{
  "num_hidden_layers": 13,
  "experts_per_token": 8,
  "hidden_act": "quick_gelu",
  "lr_router": 0.000744,
  "norm_eps": 1e-06
}
Below are experts of layer 8 (counted from 0) of a mixture-of-experts language model. Rows are named router (the router's row for the expert), up (a neuron's input weights, with its number), down (a neuron's output weights, with its number) and show model dimensions 384-511. Each number is 200 + 30 x the weight over its row's rms, rounded and kept within 0 to 999.
Before each expert's rows: a language model's description of what the expert responds to. This comes from a sample of Wikipedia text that the model never trained on.

# expert 16
Description: Letter pieces inside non-English words and names, especially with umlauts or accents, such as Hä-me-enmaa, Stämp-fl-i, Mó-r, and blank table cells.
router,196,158,180,175,198,188,267,198,236,203,249,207,210,215,199,206,181,180,195,188,183,259,153,181,228,215,219,204,237,185,207,153,175,234,194,236,230,246,183,227,170,143,151,183,164,204,207,216,152,123,200,245,215,183,224,174,199,224,235,88,184,211,187,192,210,276,145,215,205,178,269,169,181,171,143,183,212,215,230,139,177,192,171,185,210,234,163,200,239,262,227,206,245,221,143,207,182,193,201,201,163,178,186,216,192,213,261,219,169,213,214,198,229,240,205,208,125,204,236,238,214,206,155,234,254,175,219,193
up0,217,248,237,250,209,178,192,210,241,197,179,167,180,224,204,173,141,191,193,209,188,235,127,156,263,192,174,217,206,126,147,172,234,163,214,220,189,208,260,226,232,234,171,213,170,204,199,211,177,257,178,206,148,214,198,231,221,218,176,209,145,223,158,246,185,241,220,222,222,210,196,196,148,173,138,197,206,136,183,190,229,202,300,150,184,255,212,219,212,232,233,215,233,194,214,218,155,198,250,209,194,243,190,164,217,198,224,271,202,197,186,196,226,231,219,192,183,182,214,140,209,197,168,184,220,231,183,131
down0,187,180,156,182,218,199,239,199,181,192,195,212,169,185,209,196,232,163,242,154,222,215,190,189,211,181,203,221,230,184,183,109,257,163,178,216,204,204,247,230,243,267,202,219,255,214,174,197,173,194,227,189,206,193,252,222,179,182,152,168,194,215,192,190,201,148,215,176,237,196,202,220,206,228,181,186,219,170,149,157,253,196,198,203,198,243,186,184,195,207,168,181,157,193,185,187,222,199,185,164,232,188,174,198,180,216,190,250,206,195,216,186,193,181,181,209,247,210,226,200,195,179,168,171,213,170,217,205
up1,199,172,195,214,228,171,246,203,177,175,227,189,238,164,197,178,131,183,234,171,151,196,172,220,229,255,149,146,188,163,216,159,202,224,218,233,199,212,199,225,200,245,129,206,247,193,206,212,170,218,239,186,181,210,176,215,251,197,191,173,201,214,195,272,227,219,194,196,131,161,206,185,203,208,185,228,187,194,245,253,175,208,171,194,235,261,226,200,185,217,227,217,181,125,178,195,198,149,192,229,163,177,206,138,220,247,245,202,236,160,212,255,237,210,259,250,137,203,172,235,200,202,176,216,207,239,187,196
down1,169,196,182,231,201,178,202,234,211,185,131,167,239,194,168,277,163,228,221,141,137,224,188,218,232,176,228,174,186,146,206,186,236,241,169,177,246,220,254,199,167,216,191,181,187,148,239,178,206,208,163,196,213,229,207,160,192,243,223,215,202,209,231,223,242,203,136,227,209,226,235,196,218,207,116,253,185,221,185,173,225,207,210,243,194,190,234,163,152,157,243,154,178,217,138,171,200,195,225,252,212,215,179,249,190,172,216,211,184,194,213,194,216,221,208,196,226,232,192,240,209,183,191,179,208,188,217,223
up2,225,205,181,200,169,236,195,247,214,208,202,219,210,172,217,223,136,205,215,212,215,213,247,170,217,216,148,237,196,200,203,223,220,188,150,195,229,220,274,166,192,171,215,239,231,203,171,220,198,210,222,165,171,188,163,222,219,200,167,195,206,191,222,273,205,169,196,218,211,234,170,218,146,223,147,177,165,206,175,224,189,216,195,175,160,226,155,154,189,174,133,144,239,168,273,192,188,178,212,182,159,184,170,175,232,200,171,177,193,222,222,193,211,271,186,203,185,225,217,202,236,170,191,142,184,205,180,196
down2,268,190,172,236,172,203,184,188,226,194,170,187,184,215,238,192,235,225,222,204,194,165,223,149,159,185,203,181,184,220,230,240,178,210,140,218,157,256,216,167,171,213,196,190,173,205,186,197,169,225,227,208,200,191,158,196,239,208,177,224,213,146,213,171,157,192,188,185,198,228,246,236,167,221,204,199,202,245,189,208,181,201,167,214,215,205,202,136,218,236,210,221,192,199,242,175,206,215,160,186,215,207,219,261,125,245,201,197,201,194,167,206,194,187,155,136,201,255,234,227,164,213,171,180,222,196,226,193
up3,180,223,191,211,217,238,235,184,237,159,164,217,124,204,237,159,216,221,203,140,158,215,249,159,238,243,230,214,203,243,254,210,155,227,206,214,233,205,166,249,201,222,140,208,235,221,226,191,238,179,192,187,176,196,185,222,201,222,164,203,193,161,210,206,192,211,175,180,216,147,186,231,167,174,182,164,237,202,197,181,210,202,197,224,244,175,152,188,231,156,208,213,194,163,189,208,220,205,207,171,188,191,184,228,252,195,190,185,244,203,182,192,251,249,162,188,237,209,242,207,233,202,244,205,177,229,184,197
down3,211,234,180,200,150,207,233,226,231,246,197,210,194,221,239,204,203,181,179,202,177,186,211,197,173,163,224,244,167,225,210,190,164,250,224,187,162,241,144,203,146,233,188,218,208,208,182,212,246,179,189,187,211,227,187,165,219,268,190,191,207,222,269,208,211,215,212,257,204,214,208,204,180,216,178,204,207,211,163,219,196,198,112,274,194,176,201,190,155,160,172,173,207,196,173,178,210,194,196,234,240,181,139,198,213,188,222,165,184,194,192,214,218,168,240,221,254,171,187,167,223,183,145,198,163,162,195,230
up4,216,190,217,243,206,256,226,204,243,244,207,277,201,231,230,234,168,184,166,170,171,222,187,190,193,218,215,198,229,220,158,224,212,255,230,220,245,197,218,213,168,225,291,153,236,179,180,216,202,164,209,208,169,227,223,203,206,170,202,198,200,178,232,210,238,165,241,192,171,179,249,223,181,165,222,189,206,157,213,119,140,188,130,223,201,201,177,214,183,188,185,173,208,187,153,192,194,211,225,196,178,227,217,144,227,151,169,195,244,257,156,257,211,175,200,166,189,230,232,170,201,191,182,177,226,226,107,201
down4,206,193,210,253,194,250,263,165,214,177,189,187,193,225,221,237,181,240,161,163,183,187,158,180,237,258,232,210,185,156,179,195,253,201,182,233,206,155,182,223,182,230,246,192,158,204,177,228,140,163,212,147,232,210,190,255,215,167,189,230,233,159,146,230,164,160,238,167,211,190,187,205,197,175,198,222,174,177,254,176,204,159,151,217,206,229,214,233,244,195,157,161,178,164,222,184,207,241,188,210,227,214,200,243,176,105,194,204,196,176,190,147,244,160,203,197,172,222,176,177,127,238,200,166,220,242,222,190
up5,212,171,247,192,146,101,260,209,194,175,190,205,188,183,171,195,235,240,197,231,192,194,203,183,193,223,207,218,189,148,221,230,197,221,226,203,199,238,204,213,162,165,226,238,175,236,245,180,185,164,209,185,184,181,188,189,217,149,249,238,219,178,245,198,226,210,167,205,164,222,264,190,169,186,213,193,174,225,206,147,210,214,245,193,133,212,197,209,190,181,246,248,172,153,181,287,236,190,202,259,182,224,156,199,241,236,175,158,119,227,201,166,195,159,154,197,162,213,207,223,200,163,264,203,232,161,184,252
down5,256,165,213,230,244,146,230,192,266,207,185,179,175,208,162,215,194,151,166,241,216,191,213,187,204,194,239,176,154,221,198,240,198,228,180,189,221,181,176,198,166,197,248,204,209,167,212,205,150,178,194,196,252,272,217,157,237,143,199,230,206,213,239,169,179,177,206,184,191,204,243,195,194,187,191,157,134,192,204,182,163,173,218,211,233,233,178,180,181,210,189,193,152,173,262,192,149,149,153,239,209,185,200,184,219,249,205,155,210,184,228,149,207,230,147,165,207,194,213,222,227,188,221,207,202,185,175,227
up6,175,205,174,169,215,170,209,187,236,236,233,210,117,189,196,176,194,162,226,209,255,245,271,189,159,194,150,189,267,185,205,229,180,183,198,184,191,254,181,183,193,174,224,226,167,215,200,216,181,201,186,222,232,219,214,176,193,187,198,159,195,227,208,166,181,212,227,196,177,161,263,246,177,199,187,263,182,187,217,173,221,181,236,171,182,210,188,148,230,183,207,216,248,265,205,168,185,286,211,211,233,218,160,160,205,196,184,201,194,213,250,181,212,205,151,144,181,179,207,179,203,207,238,167,183,254,180,206
down6,178,193,234,228,234,178,205,276,233,221,202,211,186,211,174,207,220,177,177,195,234,220,216,234,178,161,233,216,234,143,156,166,279,195,193,124,199,194,220,209,224,203,187,188,196,183,198,218,216,210,204,225,133,189,190,192,171,124,218,199,150,155,196,206,175,174,239,222,216,182,178,293,260,241,163,156,174,238,165,171,175,163,206,166,208,186,184,204,167,160,216,190,193,217,235,205,191,216,196,197,210,193,211,193,222,194,191,205,167,183,200,131,213,163,184,269,171,195,211,224,158,218,195,186,200,251,202,188
up7,233,214,167,197,163,194,185,215,262,203,183,190,179,165,240,227,170,160,176,223,189,198,140,238,261,222,175,197,188,219,182,207,209,237,204,226,164,168,149,180,182,213,243,165,165,166,191,182,213,236,234,172,223,170,244,191,159,191,205,197,222,159,129,164,173,227,162,215,181,172,217,226,218,207,191,177,216,172,186,175,247,186,205,201,230,217,163,245,182,293,175,239,255,192,170,225,227,174,195,220,221,195,206,262,203,228,203,220,153,245,184,216,215,186,240,220,213,235,161,186,194,211,287,180,212,227,206,174
down7,204,222,223,140,220,235,215,177,199,190,235,190,214,176,181,251,208,209,238,278,144,198,226,186,206,230,214,173,208,210,213,210,163,184,214,155,192,244,165,156,177,213,154,203,196,143,134,162,190,252,245,171,156,240,291,156,195,213,194,239,239,197,202,220,182,182,154,219,164,213,273,178,203,197,182,157,214,172,232,215,202,255,243,217,172,201,238,187,197,210,203,225,181,214,188,172,223,204,155,169,211,147,216,208,205,197,146,178,197,184,275,233,158,205,231,176,250,218,201,177,180,157,238,162,223,232,164,183
up8,260,165,181,176,217,211,238,207,156,215,207,181,197,190,222,218,230,218,142,191,237,186,224,204,202,189,207,210,176,245,265,218,255,262,195,166,175,253,169,285,201,234,171,182,137,172,245,186,165,169,314,197,166,246,210,186,214,220,194,182,132,185,223,210,219,193,174,222,173,229,181,213,141,241,199,167,195,202,216,239,205,220,272,163,168,173,192,191,189,199,224,210,207,193,216,219,166,177,167,210,172,217,188,164,205,185,199,281,185,226,198,180,231,183,234,211,188,197,189,182,239,227,267,229,241,172,227,183
down8,194,214,147,206,202,195,171,208,207,213,176,208,207,236,183,265,197,201,145,184,150,188,198,154,189,236,174,196,183,192,153,214,223,156,239,179,197,217,207,247,196,268,201,202,194,257,190,166,211,167,191,214,232,181,114,214,189,229,237,191,239,190,261,219,234,234,167,183,212,185,158,172,214,184,220,157,154,201,198,227,187,195,222,94,194,175,246,228,187,267,190,194,180,203,165,226,181,196,199,154,175,207,197,190,205,216,234,187,192,150,155,184,216,204,221,162,219,203,245,201,170,198,222,245,205,228,170,179
up9,200,179,180,218,218,223,214,196,215,158,230,236,201,198,227,212,152,224,260,191,163,243,224,197,197,204,174,203,227,226,185,171,188,181,173,205,139,87,180,191,240,190,194,203,158,225,168,244,204,157,191,231,242,200,183,232,163,207,198,207,180,257,265,232,213,195,203,195,261,204,195,223,230,181,173,241,162,203,219,211,203,191,225,234,202,197,177,150,203,208,230,249,217,166,215,213,225,174,225,239,233,179,145,220,204,231,173,237,203,204,150,247,204,217,200,159,204,178,207,214,200,207,206,171,236,187,225,228
down9,163,192,233,184,246,189,215,152,201,113,217,207,188,156,177,179,207,179,218,240,201,215,176,244,166,274,219,203,145,236,155,172,202,206,216,228,174,242,200,224,206,154,210,201,224,233,204,205,221,167,180,206,177,179,181,218,190,229,216,195,227,166,201,154,213,138,176,250,233,237,204,204,189,209,235,187,221,212,232,238,162,229,213,238,183,192,210,160,171,232,188,201,240,126,200,214,232,170,183,170,188,187,242,211,185,255,206,222,214,174,173,180,202,201,193,206,228,195,213,232,242,246,173,227,196,171,157,202
up10,211,149,176,150,233,210,200,192,171,171,174,239,212,194,170,228,177,153,228,186,190,180,170,150,226,182,143,149,193,192,162,161,201,205,156,244,182,158,236,175,223,208,186,220,141,187,175,215,241,228,234,161,212,204,231,171,166,234,159,183,203,249,264,176,178,250,214,181,200,187,187,212,286,235,188,222,236,152,154,187,166,185,159,226,253,179,185,187,162,171,186,238,233,184,190,218,215,226,191,167,230,212,185,178,221,143,151,195,220,212,261,206,225,223,166,252,241,231,183,211,209,213,157,216,248,232,197,195
down10,192,220,220,221,212,198,221,224,193,178,237,188,214,240,176,219,225,212,225,165,202,184,175,151,206,158,200,215,221,222,199,218,179,233,136,222,131,210,280,202,217,145,183,203,160,199,185,197,191,181,187,250,237,177,180,245,180,187,140,256,161,220,278,237,237,145,215,173,155,233,194,188,176,233,207,160,161,180,183,156,177,188,166,167,195,184,167,183,192,185,236,183,183,227,250,158,237,194,202,241,221,212,216,165,202,175,191,202,204,174,212,199,160,203,251,217,172,221,161,197,176,191,164,194,188,236,217,163
up11,172,163,138,156,221,181,193,175,229,235,198,153,258,190,211,230,213,237,136,214,200,234,213,207,155,248,183,283,219,209,219,190,216,177,235,208,175,198,160,217,172,248,195,157,223,242,189,221,206,243,239,209,145,183,229,175,243,257,225,241,204,183,219,206,190,219,201,225,251,173,199,190,281,194,193,162,201,157,186,160,215,197,210,149,216,191,241,178,172,185,164,198,239,206,189,241,209,196,202,192,206,207,203,216,214,223,189,178,260,224,237,186,204,179,186,194,190,183,220,135,190,223,209,177,172,212,248,159
down11,186,174,196,201,211,172,141,166,213,208,221,207,209,198,263,192,278,147,167,156,262,272,205,201,163,197,183,251,227,148,245,211,184,172,195,220,196,178,203,118,200,233,162,237,205,223,182,171,175,224,204,192,143,207,203,184,218,260,203,203,198,150,223,258,193,243,201,219,202,163,222,208,178,212,222,156,184,206,160,219,212,159,166,197,207,204,204,214,199,257,163,184,210,146,241,239,192,241,191,247,166,228,169,166,182,131,209,203,181,192,236,217,211,154,191,168,213,227,157,179,170,181,164,205,182,239,251,222
up12,235,197,162,200,193,174,188,159,204,189,144,212,214,188,228,179,188,204,176,229,201,217,185,193,195,217,233,222,154,187,195,170,194,247,180,205,205,203,213,214,191,124,173,202,240,227,217,194,137,215,181,229,244,244,213,250,229,241,164,251,195,207,153,131,222,249,157,179,160,162,186,199,200,194,206,128,204,168,196,182,136,146,172,218,162,147,243,208,266,181,185,210,217,245,128,179,170,157,192,242,172,230,248,226,256,189,167,220,218,187,212,174,204,213,234,195,212,194,187,180,143,157,188,178,206,272,213,180
down12,210,204,182,241,184,182,191,188,202,174,203,197,208,189,182,193,200,226,174,205,265,229,225,203,203,190,217,155,193,251,258,185,245,199,189,209,199,166,223,161,201,197,238,194,259,207,233,274,169,239,158,199,235,182,196,233,236,204,207,272,134,224,204,190,196,176,182,182,206,213,176,173,196,210,228,187,217,149,211,220,166,219,193,197,200,213,239,227,185,208,182,263,221,151,187,198,205,176,210,215,203,192,178,262,240,196,209,136,234,199,220,188,244,197,208,189,235,209,219,202,160,226,155,205,159,169,162,157